config.toml
n_layer = 14
d_model = 320
n_experts = 12
experts_per_token = 2
d_expert = 176
d_shared_expert = 0
activation = "quick_gelu"
moe_layers = [0, 1, 2, 3, 4, 5, 6, 7, 8, 9, 10, 11, 12, 13]
router_score = "sigmoid"
normalize_top_k = true
routed_scale = 1.0
balance_loss = 0.00726
balance_bias = false
init_std_router = 0.00695
lr_router = 0.000627
vocab_size = 2311
norm = "rmsnorm"
norm_eps = 1e-05
tie_embeddings = false
optimizer = "soap_variant"
lr = 0.00249
beta1 = 0.95
beta2 = 0.99
grad_clip = 0.5
batch_tokens = 65536
seq_len = 384
train_tokens = 383700000
steps = 5855
dataset = "wikipedia_en"
Below are experts of layer 9 (counted from 0) of a mixture-of-experts language model. Rows are named router (the router's row for the expert), down (a neuron's output weights, with its number) and show model dimensions 0-63. Each number is 128 + 24 x the weight over its row's rms, rounded and kept within 0 to 255. Numbers have three digits each.
Before each expert's rows: "comes before" lists some tokens at least twice as common just after its tokens as in all text. This comes from a sample of Wikipedia text that the model never trained on. Tokens count by the router's weight.

# expert 7
comes before: "\n", " ", " the", " The", " S", " M"
router:116125106126123103131106132141110127134117133143154125147162135149134104152131149142114125135140167125073156114120158137143175168137173109143125171128124109125127148124134136134097168175072094
down0:110150108121121118122134098132139109157141124099115154150121144143129146151125141166138137136127127130133110104134115143109130153108161180178145185128135129154134145135112114130093135120124124
down1:113105148108105138128144177133142124147094134121139077137141142100082138121115109090120139170109083106082128124162144118146149135099137126109155081124126113138136114146083129168128120109056093
down2:132113104171130120113132113128125132157117123121181134162108076122108131113111153157131107141148142118132133135083145158157105170075094142148102152131127106141127137184160123158104126155127148
down3:114115179098163114096103129128102159141122113096153109141109109111122130127131116138152114109118101127131129124135111075112065151146143126110165185164150105129138112102143137143087094136151149
down4:151153155125142127155143110105087111124137133115149177150143141130077143138132088132114100085118176145090099129131133143143131097057121148120117102159146107133125132107132171097106122128123070
down5:156152099104141165142142111141150099129146127120123150134151177139073120129124122152144106111122133111147081098134138133139126119085143172143095135175141162124120127107129095120132071170135133
down6:126114150158091136124098119091159135094077148137121133134149149110125139156077116125150099142100134177181151113158110191110129133083136126142130153158092087119093122167134107114140117162113114
down7:107151141095140165094117142087103140062187176129138117145104126176100153104110143114157095150117105113115130111082102138145116099141126152150131162116114113128129132183062172097151146100090139
down8:116084109122121120120130142094079192114127115134137144164132098116092113133126123105152129142132108123132114112087154142152147142125128103133109169131142133129121118137165133130108117118142104
down9:143148173150113108122096098144092150106108152167081103173101107186097117129133131114140150127135148131092167142147141175136148113162090138067202111103081134137152082139146142114117133108108132
down10:104134127124162149123121127104094137131190143149085135129113136178152134079094179143106093121169155112103057078131151121162147117130134092147120123132114101128123128105154110104117111130124096
down11:136136151149117162127123155108146123112127139102083098111091120141114078133094178149089100101110113153120142071159124107123110175120131123131119125102169159124168118122159085087178094140115141
down12:124117117163171152160101125115085173101131163158177114129137115087089094113142164185163163044079127112115153112114100157143090105177144152138097125122108139157136116148121154157082144168106136
down13:120103157153120136156144180151090163086078137116116091138143130146157133166126132131108143103082112131144108162110134104138163157105093123150146087111128102107134172151148119154159166138096099
down14:128103099110116129145120106098138088095098103168130102119094109156127112111147144084169143110110114083138145099155170156117151119111113088098099108078123115158087165118102134118119143145145114
down15:116142117062120126128086124148200092157095124142114146112090101154121120141124131109124123150125148181098137142125139147115132123136109163134145132116110151131113114121124154151146078128136148
down16:094149107105158129131098153151106125138116094129103106177110144146137157084125103157117131138150137116101105112094152119141150102141130113157104147113104107164116120120122118115107146137175129
down17:151128102125157165130176101120116151114155119131153100106128172138108129143110169102110120137135153166135105116155117090120171183116119107129166141132129163152089118092130107119107120113151151
down18:121099103092138144142172137129160115097135158113127101147151165169142130117137115130133103096117154117147116121078129112127101114126131146144137128172137139131125147094146133103122163132151127
down19:089122138100178141111149147101120109105177162113121132142178158154143114144133098143107092120131107107110090169114134146104089109117132120133114129125174115095160107125146145128114168109101164
down20:083120135118123115112139132164131124123146134123152109133167146094118085121117164124134103167124127126137180122100126115198131093129104107111127120149124155140122158140112107127107156085143110
down21:139159137182129154121104136131120156175123078131130144134150130125135143101082103130127173151043129127142122120147142159145125129150107151161128104158078141097130123152143113111099173121080155
down22:138103135134128095101140148155117082139116138118128139090134116101131139125087116082122139135124118159136131121136155111119098123154096140143176152136143096149174128130178148098133115165139120
down23:117148108130187153129120064141157118132128147110148118110115162125109157117116083130142114136123126095130103093125176125129133159151149144114130184074123146159153098141118134115143102105074158
down24:182085119118105118146089143111120103109143151123139145120113157117172146113093148146097125132123177104112096139139080129129131106089171149148073142136153146147170130132122156154102159121147124
down25:133124150114116148104152112136131162078127099097085166135156148147115150128079149191120162122135154118137137109162179191120087125128122144129112162131117119157131109100147169121117107159080116
down26:132126153099171122168090117136115096128147156125098145169127160121170131104127126153111119117077140139149156142147138143115130154148115098128110115132151087106092120111132109093103131130112111
down27:133155166108144081111130169134094122138174134153095148146146117152082159098143168131090129173149124139127105159146132095132114136125127192111118102129114118125141153115107090159129093142112116
down28:148144169155166143166152092106134138142136158132123126122132107159123142100140110120158106104143126128136141114119131106121105129114159138127164141139120141146157159106118135156144118148146121
down29:125125119160089141127103117116136078093120110117117089135100097147161139126089090124145089125123107130125135183157093081108098139090103106168111112122133112152102160122129147130101135116128143
down30:137150110171113141149137129101127137157133161142138152109136087118156115092130111134157121113158122120139125127110117120113125135150141099129092148141152095111117128138144141170117099081120095
down31:138133113117124147140139167135149156140123108191122121112156159119108117126174119114119129115130112109112098141132080154155110123126151117108103126120155113157095103143127069154105146153112166
down32:087122117146111117124125119147100133099151170113148138100124134109145140115137080147129151122099129137114194145160134124088103114108120129166125151131124133136157118143149138131111149180123129
down33:110083155119120168117088100107093113117136111107173154156155147125128154142096147129135124126148103084135123115110115098105140119110135122105135106079126135091104091160124117137149155171156109
down34:149124108105170110141113064137137094130127150136087100128105148170141137147157137131142114137099124090155073125132159073113114119115142112127086119172108108147138108122121151162152134168131056
down35:153114090113093148129124102106132143066126119140131136124163113150169145087132158134136108112140097103111139134108160125135132163111117156146134110129149175166108105082141109094093158162095131
down36:142160153124175150084167151109105102148123133136122108169098116151109140100127092134113137099118115132141152156111172153141156129168118099132106155141152138160132119141051092167144082120156121
down37:100145115115145117109104127149129108147131146129165135181156086121096143136180111107120110139109164141149115132124094089080168132130135092172091129125124146174099126138149134079126143120114126
down38:130166132127066161141108132114161181115115147119131145133122108138113112057128184141096121093104153118155087105144121087102129097105134140117118157145124095114133171114111118138134173080097171
down39:118123142124127158120102161130109127160112161105131136117177136111110151147104155138150097128174121093146129148124141133146132082129139117167130060133112147165122094115138128103108119160093128
down40:128141137126137084119124139157138114098110166135120115150102145106126165116124143154143088096089098104105166119139140101075146132116169130068139102167113152113094103155123114108163136147146138
down41:103145110114132138127139202143108130156105156134113159127100117148145088116123087115137116118091131103135096134134172114111127151138105109095108093213144121159105130126084123154115138094131131
down42:166133107138101117135197145126118135118136127155147155109150119155094142135121165112107141172136105128172123149122123124130114142093100110133111109089117074140142131098147129148157117123112159
down43:145162140108113111086165134136124107169123151122119171132106159128107120094082134124138143119117138129115083128142099159188134129096139120113178093125135168157104158134158070171150117157155176
down44:133122121099121111122129119101136133135120104144102110128131134135130136140098110077146143125123108112142150167116109135113087113140136116126140113113088140180128165125132095152109140154148140
down45:127125095137135078150118183161109123148129178137137144095117110094122132108075111102153090124133118108132168144154161165095100131093137148199168128151148086126139141154129126107102107114123109
down46:122127122089143109123095138128162115106161191118117134101125135136132123101127102113135162145153142185156136130121131115189139123121129194152133108082126121141131151153118126140117082095129172
down47:149172118159108098118113103127127109102156179136139119122165166112144107146075156127157104162092140073097137151079158157138133110109115145157099162165164150097141159164133103139146178127085137
down48:130121133152137093122125124198089116132130101102095124118125162169122049115106152134138117128145112101090139160162141156111143148104175082154119124143117090123123142131114099105122127147114145

# expert 6
comes before: " the", " a", " to", " f", " in", " s"
router:131124127074164136102150150112143153144086129127126126182119145094114101137103123152099145126117093140095153091117136116137145139187130083162101135156113163157129148137103102074111124146132120
down0:113110131158152104103177123104159132159127097190146154128135168180139174116085167122150106092126110153148123140148142102159113098139094125127118161110105102134128103138107125128159167070142152
down1:118128145177095112167157169127123098163123158139141141125098142146099112169135109171149152103090126129123112135126162144112087102126083128098126084113127131144069112126085179138154082162136103
down2:039131116122108106137110129166135109130164143157116132133079108123159108116147108155161089076108129136124117167115118149126147119113142116121125143183114127119097141142137136134119183088106116
down3:139119106133071140145151174120127131107095129132134150131142094111176144134160076098129091148112089123106159070110139170120142141138110164122084109133120136103104142118095155132158130119122128
down4:142085141148111135119130142189124095136143143135185127089136161138119081186123125133111172108105130128171160123168115107174147086092163112103097080114100151139114136138125151104159170125099135
down5:139131127116145151140102102122121138074093156131159134119137139167152097154116132120145137162106138121117148117133088100139109133144108133117133123141140146129095138127091112118104111128093169
down6:118126178160141141092069155114162117136103105147130135139145160125172120094134142155167131171104148099133093118102156116132103122114147132150125099115107119168109071122143159151123076117147137
down7:104150164133135127104147150126098135134117162161165075136152111148146092145097119141130112119123157109127145137125111090188121131109140103099110142148148122163132144133133111097145101180125141
down8:080092079110128116139127133136105151134145148160098152121142127099113115104104117138088129160131141119102151163122164139166161087114143116104151121111113108139079118096117118102144121095121126
down9:138076167142120105154134136090159129142103140092114116139148126142135099135106142138173081140099148119127103116097117150114122138141152147163165145161120146122166100113111095148120079144095173
down10:138131133091111122118098129177128148140161108142144182095113143123142159121123167090101154153177111128150151114170137150135114145114104106116119105121124089169151133107178123158142137097129116
down11:173153104127134150131104112189114110151146185147121100135089106148115070129096148104129107103112147153130133105121116162162070156115148126095142101129100153108147144118173137103175137126118138
down12:164151157118153103100137114134138128152078093126149118115143125101129075144118162133126147077110105078133123128157147126087116156119126096132137187157134132172111133129156127104150128156090123
down13:104103100125146127124080119146126166136140149117148130112123122112103144132128091084132076127146159110158167151143110133111122147106107161123112174152157088131090109156116134087157089131130114
down14:100107131124080144147140174108120169114153121104125136123107132137164108158127120092114181137143107133128149124118132103138104107115124183118141145074140128162115171110106175157131116119122122
down15:117162139139151137114147127147158158137107160096101127123072125164165131121130148132106091162133096136121137133178122144090116097140118121173166093112126138137102138136108059137132108129134155
down16:127117161166128167153138145136138132147121161164118160156102152179165128120133158124081154109132103165180111125158130179125137122178133148134132099120165122077119085138144136129113142134124165
down17:129107110172117141141087134184126119126120041140119124115116139075142100169168116134157121144127124127084126118148127164114109152091147135138113127092092141137140112146096129146121126129165107
down18:121112157118115141140112133084144107134125106132153145131160116149158158151104119177160140044114121153090095134118140118165037135147116136112127131131180118189125121092100091143106146111138107
down19:127104089136143120131133129122085149119150120125146114142190118147121135126119186137138124139132103160156107128124126139180155179088160129116102109143159109146179127116119113132077150073104136
down20:146170128128124116146152100140125145099106132131111114155182107186134114159094119165109111115157127088126127139124117125137105115156151147127151181124111151144154109086113124170112170158141140
down21:085159147152138148152177108159127142122115192140158118112169095133116108136127084110097116117088110125171129129151176138152150112097131113100145108153125154121122139152108149115111131132115105
down22:161116123126108100102112125160080152110137129147149129100173130115150182114149134148115142128139119130113100114128156188106128151117109102124127107118142161156148104132124138131150165160099109
down23:135156110115071158154068143136086155112096118160111103146118169111157152127133155153109159156135165091105123098144123136086113177099143172099108109151110116112162115140120121109131135128135159
down24:116119141172089135100086143094144141084120077125150138110158102144125118132169150055132141116138092107079125095150158130156127157150159153127119131105089090094133104146135095168177151151119168
down25:097152108154161133124154098123136079107126156117163167108111158125108116097152132169166116129110142140164098135128149050112135144134141135172121118144125156103139130166115117111132106112105135
down26:137145149063127121105098128117159128135113085158157128155130160136147118100112099111144108082117130094111137105118150123093129169114154125162113094127089106143104099115110097113097132095140118
down27:096137139122117152158103139147149068126097139160154089105104144155085151113112164144089144160114127144092138111148167140141170119153165159155101163140119135141185092078143158128113133140133141
down28:134148122113101116108170119137125152135149131129096092095135118126117144101130144107125105158116148093109142158131112129189152131132108136113153154162168100088103159149073100161110104160135085
down29:158095130133163103160139166106165144137146130160160136140149143125094108071128115101110134100117111082125155127125106133149121096161091138113161133117098159108154149148112109095128128165170113
down30:113143126096150147092131145129141131133148117112127132161133161137141113124148144148134142136141130124140125068070149119164135144164087120116093169122121088144111125147106124088125136123107109
down31:123100177114137109108144121153102155127166161122119147119114129149170086166162117119094126113160106066131141153154171171127126118142085173101095117160177145106142148130140150133113148150136160
down32:103141127116146128151146177174103153134104094166166138102091129145132149110108125108135115094167109115074077139138125142154156112110133122138108130165146130091093102143107135146135051119118141
down33:088159129136099119109125093154099142128168126110142171136119145156119076090169155196099172154172103125099142125123124074125092158121103122099143100136115135150093115157092100150133140110118127
down34:106136140091114118132128130136098144110149154166121147140152128144122126086104152113105092134146124143137104141157113103134152118120113148118151143119142102128114115109132140130114156116103156
down35:108142141129150110097078100156082115130151124142154100153117142103111137136122135113104127095111130159112166120144114099095119125157123123151154122117111134121130104112114158099071131106104127
down36:129155134133159133130118120148090147128140119154157170105087138119115091116077123146101135145139132109118096100152152106099137166099123090137136158153136138091123130127174115131105153141119108
down37:137125146097099092102104118097141119143152141143100151137137113116143098166128137147156123124131144141131151087144180135129114110109129094088149107130132138127154139093126131154121134115182118
down38:104108167149127168123128101179160159161184157101128105151109139168125148118101152095095078104112141137120149146153127120099126154135130180131113116159121133128117160100097099131110126108149102
down39:144097131144110099144147146150146116119152112120146163113131112117164135143123149182144129136162146104125142119122119133120107078114083144125109096138138111076148115134107103071093152158104122
down40:136143139142163123117148147126161125115134121154101104099144143133126138139156118128129137109120122152130097125115098110138104154118116129130146146055140105141132104124118142093115146124108104
down41:137139120159067104165161079142106097105093163115165146077092096134142134099140073118135128134136102127170135063113139110127137097119136137130113103095106097128156100127145117168150118131173096
down42:102165122155109109134115134138127112145124128085116111142104100144086125156149160153147159108110134083100125132154113105119125084129128151081140135125113175153174110174140144099166115067139139
down43:117169123140080152098148138125137117146136154132115111154165158110137109105103116123146162082107103106141115110113185134145134122124118121153119087103165159113133112147185125080133109147120130
down44:078152173136117072093130111131133117122149123130137156107165129132127107143170111126114122149125113122152115180084132122149140081148117143145161143124132098127139150155178150092165185108114119
down45:118146143124102118099094098155096123113136144133143123169150093104073107148169196118121130128127128120137151124131135136116122143112120135174143121138115128107125122099095142136062119113112114
down46:142147116124122145137151183097085146141125138103146111094100110059195140080121095110112145083133152144111130145132114118131146157106145121178127067146158160136149135122094148116146151117122137
down47:140134117114135083131137109113164137103088152112101119098149147145086110136104132142130132167167120143151076116119135159140128101136089140092115142140139156120184185103164129151132080112145167
down48:179149115178156102182134126118095114128126138120151126105144135136113159134157090117094160119087129136133127118163133118177167059161135138140137128154124117137114121157119137102122160153133143

# expert 1
comes before: "\n", " of", "-", "|", " and", " in"
router:130113139099116096116133112073108131129100109138109114160171110150137110161136132151091160070148118142089115107116129124147140163148083112144116134126121130121154128088133132129135147140148108
down0:103092156138134134122156155164117129129161159106094134149115101127061154129096145136134148138147109109132123125123128105152126141110140167108158120159118148129110131168147158125101137135134118
down1:149130141136141082105117109146135128099136155137167162174092156080177180110146118096094120169121191147128147143163111116143187095138126180132099116131185103143114120135154123142134137149144135
down2:174140119161123138134114171149175123167153113142134160129143140162082148143114143131151152150090137180109152099145106121156110127135158114142113144145140123159129117138135106166091171138130127
down3:148149144119142114103148152109150168111141088115154124140123115087120129126143146100095149090160111129135126089109122112106138169108170161114150139162148117108132071162156129121128075113131096
down4:145119115162126106111197145120157123136115147118113105117147116150133118145118147114114148143115104125106158097171134109178150137098124094163125129137136160138116143145138142133118180098153135
down5:169141130135095124163168134081092132095130121131194116063128160136103097099127109163118119138121146155127105174081138153109088102121129112137114153117125115083119098146086155143139094127137160
down6:138110105118092125118131181139137130127104136130106160144126127162107146129111135123155102093116109129146110126170159102105168132131078135089173133137137132159135155147134177111128162148120152
down7:103135184164143158184112172130089129123112139112156085162192110143110121088096178108109140094131140150106099106180116158105129125159155150114138099113136115096144110124110109165149135131144109
down8:137084171125126151114129128113124115100131150105132129093119164150142114124128109117117116123181120087110106099124138163151173103104138139135062167129122158139124085095124160126139094167113121
down9:112111092142101147137133103164120111154114112122149105146164091128129110130126157085165112177105143144110113115128103135126103114048147155141147104146096117107134118180105191144154126119145120
down10:117151126132088133130108136117137137124135131129165127165082109145163155132126108193151163110112129143124132108117092119096100107122114149128129175173111149160163108142122112149093175103123127
down11:163143142101144103161129139165126141116159121050160118124133147107138121082131103116131127134111153119142112078089096146117127147118098120130181103171142159134161115091145140068129116110135122
down12:108121177156129170129160123082098126078096138107123126101126100109090166125104102114137138098096113133125133128135122182144121111117131110117139078111138110152107108159131122148143144153111067
down13:132164128158113141140120136144129108119121157127160114131074131111087124124124106171080119113108119152131129110119142121104181090151203114161156099150136126148108181136137114128135109175128145
down14:147078077151119117130095132125135081122137135126115132147119115117116135153122131135116099132126107112136112139123155137150087099133130149091131114099091118126142103140094121174146104085097139
down15:146133107115131139088134143104063116149097110110111121077119165184128175137120134135128145105138142113114114152128093134134152182109141130163137103121154118140140119088137112142157129101111143
down16:142161132195164161103169176130133126117122168105109122164096155111144148127128123145114076122182126127091131067113113109113108094117142174139155110121145119095148168108125095138145109136118135
down17:120151092148107148134119129143153130162100095164127156130097135110142147167131110093112155125154142169159137121145127161138150147082097160135136125107121147142109107083080144121134131158142113
down18:100114083115145150081089126143106145153083148109117157125149144084091134122151117175122131132144130097125168166132157111131147119091089190160116130161121140119148127150104171112148124116136117
down19:118137102140108127105039133156098140107120126116115145139172126102150120096151124136097132109127135127127183126096092132157118148129137119138112148171082097161154149138120093124129133110140113
down20:102111109145162118094132165129177126114151180083121103115163126128121109162131082143134063131100143166142118130137128100105105169129114136101148130062113109123089094143131093155193164129117111
down21:137102148137099102080149122148120075128149093094108135162163145135135122132131098118170126150101153134088148159106134136069180135128116108139095125072132142130182101144136117101144110111118113
down22:086108094131078122156121105112178173134155086154065100123136124135088099082134163135131135144137118121153136130141097131083122104136109119123114174117122109167132164153157100154124197134100096
down23:146141157138112157115107138095142104140164133140093140116147119117137152153098161121160170058134165183220127145101101083122136109128137071131110115102113119103136173100137135152140114119166117
down24:101177123128157149088113141111200188136126078153128164167154163120148115180091154132084098112127142123137150119154095160122165144162122116142147151110124122118107163103144130137118138118168145
down25:136145109110139188112072149098097126145101116133126101140124097115142116153104109140125091143167125100125131119156119126142102147154146094155114110097117143093120122147106119107125082102108137
down26:106097119134140070155122173141137132149125159129123095145087119119144113131122091127079127138114162129140082087102134177113141140115087139146145136140138144105054089139112125117126166143114091
down27:126097111124088124086116153141119190113098139130105107138147168140149148179124163112140113113084116110131078145125166127096114141128134128112149147078161133141144114138123114142111145122110122
down28:095110157116116142130161089143159182085156099127116124183123182112113152120106128132074132054147128141115122119146101087119139116126109111123135108135117141120131115144108128087160138134091118
down29:144110109107086118087113106136145099098084153139126062113159102147190152100165156156099111148118149080126146110154142139120123162145094142104133131173097109108101170122126167084143135146123120
down30:148128096172083088131151078182130129148101127176098130160140159135107100151139100121131158164109133176160128176095104170109109134156149130116118193109127123120148132130143124121174110119143130
down31:147106135086130128167115136137107135125131147149117161102153129103116117139130115185114109114129140162150114156107107155147136157104100111119113147124112144144123059133143131122048106151184120
down32:104129118110115122162147103133120129101164152181091091133138127122123130119099126146067081088122128080103125144105137099123150156148132186081118128123101139109151156125078153086093092114134128
down33:099130169132116130110135116140124154147097115136125127105114117075098143127146091141096120100148105123123097119106119123071145129084147121162114122137168145105165137091117125116133144170087123
down34:104146146106111108111112134104109152117111149126125157117117105151147141124148075162126130102118135128120120116130142138125117153136113146099148117109081164128109110159145113115115123120145141
down35:153156151099115128107124174165109095087135144109089116136097166106121096150129108175119152145099134166139163110144172112124138130155171122114171128143069123127129089142101139129163120141142109
down36:083170106119147164131086119093132128142105117080122176140132102129130112095120145150127153149150105109102082138169155116172113138161112156087102129138128136092152162127154119126157079100110149
down37:114124092134136099130145128116155173139125174095140106142151140147103148141113080198144093115138101127097157135135104129116123116099110089106073133069132112148153124161125116135126128119122119
down38:137129087142125146129145132110164129117111176131150137120144166141130139151126170133152126113159151136136113149106124107145143147126133112128125144151143138125151105110136154103123152105140142
down39:150161106176119151111158151129126152131089118111143144146138155165144101099144096183085160144113153118125119111155154130133154141095104113164118080109181105107118099133094156125130126093151156
down40:143143122123121103104163134128129132135120093121138123141150171116170149139164122142156149134159172138129164131105100083170122115160158110116100127108180147115136132144086091152130177162146139
down41:152168156087120154121120117153166131129152121069077120091170168121148111109125100150105108151143165138096144126102152123165102118120129147147142126127147106156146127123147116157151138161124126
down42:113143168136149132148160115143130139093135097148133136121136123088110110154149097122117112130150108135111130137110145154173069158159143095165124140177195114130122158115163170122109136130095122
down43:129116157109134118131130192067150105130120136157132128130085156146093106095107140109156146167152091141104121155126114100156124180096151140137171121135099146146109127111112092097165150116105181
down44:169094129109117128121112123133148155068116110091118166140184152128107136138139130059167148160121117111178124107113115163122117128098105134142126097093137141103144162118122146141145129105139143
down45:119171138071141127095177124131090126121138187186089120149131103161145104143134108079146108123143113142095076105126113134097156127122157082132090116166129198150138133172133121145143176137199169
down46:101117102102143152142140118172152116117076122129102122124185098137145097122101163110100141087117148141134112110094123113126144124131128120160153147139141108117123130088130117143102165132120113
down47:160149119128113122157138125104120128152172125162131177107140169115125111120140166149116109098126107120114157160169132128155134119147116148114095131146133149131177139101126143108153144106092128
down48:117141099112089119117148133065130160148103133125159148146167126110116162094177097119108145151141113123146164104149137090152147148100148112170114116114166126131138101152114127107131165149141115

# expert 5
comes before: " |", "|", ":", "6", "2", "5"
router:136103146127133111097142170124108140168126114130118131117144144151139071154117116139128140141123103146070146156130155133152128168122133126127143137097129091134126177112106150151156139107112113
down0:144134118083127165100084164115114132130166159157134129131093072127142145098131173117121121141129132162154104154069097128135131117139129131114152071136120159126106175154150117188098103111090141
down1:094089134154147125161142112086116108135096115104153091141118131141151144110124137085137128130121115160125166116085114118146145101133096142072138102086092100103126123096149097132134155126093116
down2:098138068126086111148134171163126126104137125131140141108113119157120125165118100143131143067110191084120127141148135141092094119168141123117123113134137139139158062124137133086153175112088157
down3:106140119115078138148066101125152184155145120102136108142099124175093112074142117118103105080128100113115123149159116112121132151129168165106157142119135112147098063112095140159103116118092118
down4:173123130139150137145117102168143125089109097124098152155114184145138125123131169120118105115123127149159110129121117148164157117143167121099114161162100134149123097136145139116147127094124155
down5:102145079144151176106126146096144094121145087149140094139133107082133135103136138124144111128148152124091132140128147055125117163132173131101126132126142146148114115113149147095126113140131141
down6:113151134123132130136127119143109110127174098116154120101147159173132147139152139116121106076120116106115098112080108118171147125083119126144108067143127113133105127118147120117132144131119122
down7:103150091118103130130121100147160168116149132153119133150130096152131142165162149113103109140142164103129142155164119142103171137159127116165085159106125133133147110130133090144102114124093107
down8:156108117127156117121113145098127139162107181194147071112105149124147124123111128172160114106137166137131150113136138138104178149112140111095117160119135094112128112107132085144156103182142143
down9:089133115125135121150122143127110133111112118117105110131120094136130146115119127125113106119181191138117103133112150105133162144171145110131142135134105091095124118166194139161145129125103071
down10:077133134134163148101101096138108169129107126136129068131134114148172152135164130154132107155118096073117170151126149115148149148110105125122133123137113145111107141138122112133157178137123158
down11:123112124139123112125132124116149144135143131112135172123142104157151158102169135140127101100149113112073142099112079066116160124145089076134143144135094139141145116157133114118146119147135095
down12:116099122148137059146138149131145113135090164107145165132129093145111134069115136109145154105072107109134079125154123135187109116108103178117134125107082113161156115137135112060133106143080157
down13:149166146119091137128115147120142150133156177158119121191141118146116085128122138141108161158127087102112141119096102142137113126124140107094155135156172153109114131118123095105136103120134152
down14:101132162136176130111150145160092077127121112095146116138145155138166136108118134116153139150099106154109139115117118125126080111154127143116129154112121127116124130158088157132112100114162119
down15:138154121150149099133142147130127095113171119117158093144093125099084136161113113136114104133130129142092111153106082122121115132103146172145107152105183090114134122120111108173101077126118129
down16:146106131089130110154105179115150089135100134125146178095108105138097133135111151132154117117156170157038133152138118136104149155113176134106107144107117099121150115136156105095130107128123119
down17:163161137101077142114123125139127181090142102109124116147158108089103130102148117180119120143098107124139123109143103128122131127084150161125151081149103137107102151126148150127113164153116143
down18:141121135147129107145074164149138115140124105171120127141115107105141136090152107162118162113092139102142159078129143124128116156165133158144121122098139156150125090173085155120138124157113144
down19:077141148130146151188102104150146112088119119127079157117139103127113137166143129116106164149075127097069106100152138122128101117121074120127149161120140141122100115135144147148090122146134123
down20:140087150120155121143158110181138119109109137083129141082157149088161098104135141123108142076133109128143147094146120127093136117146130109137128156160122103124137135119102133108145109113094132
down21:145120151098139094089138145151120103117145149152116146160143103164134116143102098109096094156127153143130131117117107131132114155133157120129078164106142111146090151106149135164126154147137111
down22:096171137121135108163128104155138100109126153175109131158095094159131169139182100119122129121138138096152144130132111101147121143106162114120133155116145128107132102096158143127156158115110118
down23:135118109112112165108132094094096160125129135096093135085151112132172099138115126154142136135086133108125131158155148103147082109089077081112139134162135103150140123186086131146162128123099142
down24:137122172143132096137087136124114165136089096134137178097105127130097127066099100123157150155083129142107121140135154133134134127090147107108101121097134130158140146144094118156132126143148145
down25:104123114145107126159159113143108149103113151126134149168103164106100125122116157126156154142106169133114086123171167153123094152145129092149112112130148133147137146155118117126104149149163127
down26:147157097118113109104130126130141101116102137125117146142111114084106114153185078127122131113147128131119157123156103113102116081114096135124154133091110136135096127161089088127155140132128108
down27:149131137153109146154154129124154097140129175165140129096117156162131152157128181162139096111125104136162103128142136148110140127124111099124123149143154135097137098138098127113121105113105134
down28:148122118132187095121154138140169166129175125107163124156126127110130142104109151159135118104106102131130148164127119138114088139132119106128113111141144153162177143131140162129122111106109096
down29:146129133118171140107121095140133170077112106144143154124112156093172103130082116125158118129133088155077161121134104127115136187123118091151171122118132134132081162148131090122130180106135139
down30:152140120162086137178104163109124115146112116125166138123132092122158092119167121134110123132122169112112128161144188127133123128153103115111135139175146093168113121118151094188131128147096144
down31:134134156141134141144181118130085140099110142129139111118118126138049163118137186123076140169092119138113124159169105112135149154167113154169136140187105151098172123167163153118163116132152130
down32:102115124192141156139101138137140132143097162110208122111122148137115094110167099117149166141157130112114121128150133124147153102121148174153115152137116123112098123148152087100131115099103135
down33:137144090124136180093144082130124056113082125108072126126132082142113111092096134147093101139134107156138144122071134170146160120132147102125120144114121099117136133152154136137127151107173154
down34:172153118159100146092085107133125143100117135179155113157162146122089136148125104163130113126125119121136174102164155116131126139112110178144112092115141148130125170123145125118109079114136134
down35:147114121097128123144123117146132147092107123155159119139161106148138143080093116125129164114133102109140117134141128125079187114159150127149142177156114145131086151148096122111117142140130168
down36:120117129166126115101163142118140141121112090150174115106149145151126145148116144138168129134156168141163154117108107119168069100138097140145125101151128153120057116107132133130109129161131105
down37:164123142136153113120156117131100130162103107161125141116157126173098146092116144143078125092149104123112126099136137120110174164089121129112151124186151129141104098134134155148199067176138134
down38:128146127125082118070142188155110094137101117119115141155134127155113174136149149142167086093130130126103167117156113152161138113165104075152112120162191100129109138158165134131096101116145145
down39:101102145092120075156105146139119115095130168080088149147131096123148115096130158109159110092063118135121143082157126105152148180127101151120107127104119125132097166134112123161128125103117109
down40:129151093156109134120141151115104112123081125115161153132132086151133122126183167127122095136137119107143097119126099111131129134144157100150153145110151159143170094114111151131099150119130154
down41:120160162124124087126096116160112098159115138126127151153104090076133171148085141122107147136104118136149161090123151153100118110106168125105140145132118132156139140177114118099124143136121139
down42:137119100142123099122152094132076132138123107183118143126079163180104089125152130119118137096137139136183100144143136124137116142097077110063137106151109113132158136161117142073107147089115144
down43:135114148137075133138112137091088142130145158127133110104107153080141109116103130170060114167108098112115170094145103158124126110167144090132089134144115121103150121132158126127119144161136135
down44:124142160142136184127122129117124116139119103098164102152130104125132126138132136149108161091165133148118101136161113093163150133199169124120127115109146167125114126116124162135137152113155119
down45:108095102122143138103151110165105118101138150114175121131097150069129159129165162062121106128130150142095151151121137100135138146102132165126176120119154109066139123122082146141111150156144172
down46:098100101131128130138081137170112156114116118105144099178158152149090137097136152163155186122180124169125126140078114148081109103130145099111169082125114152161116158140140159159142126076102133
down47:156152085078145119144157122140124117117117159076131129131121167129139101142120104115098147133113089169141106092147141121109139137099112168121096121180112153144120164122140103187084132113098104
down48:086129194128114097127102116124169138140113123110119154142108170075137100146097110105108127108142090098135083122152126131153148117118130085110094086116137145134158139074131135101122162098143150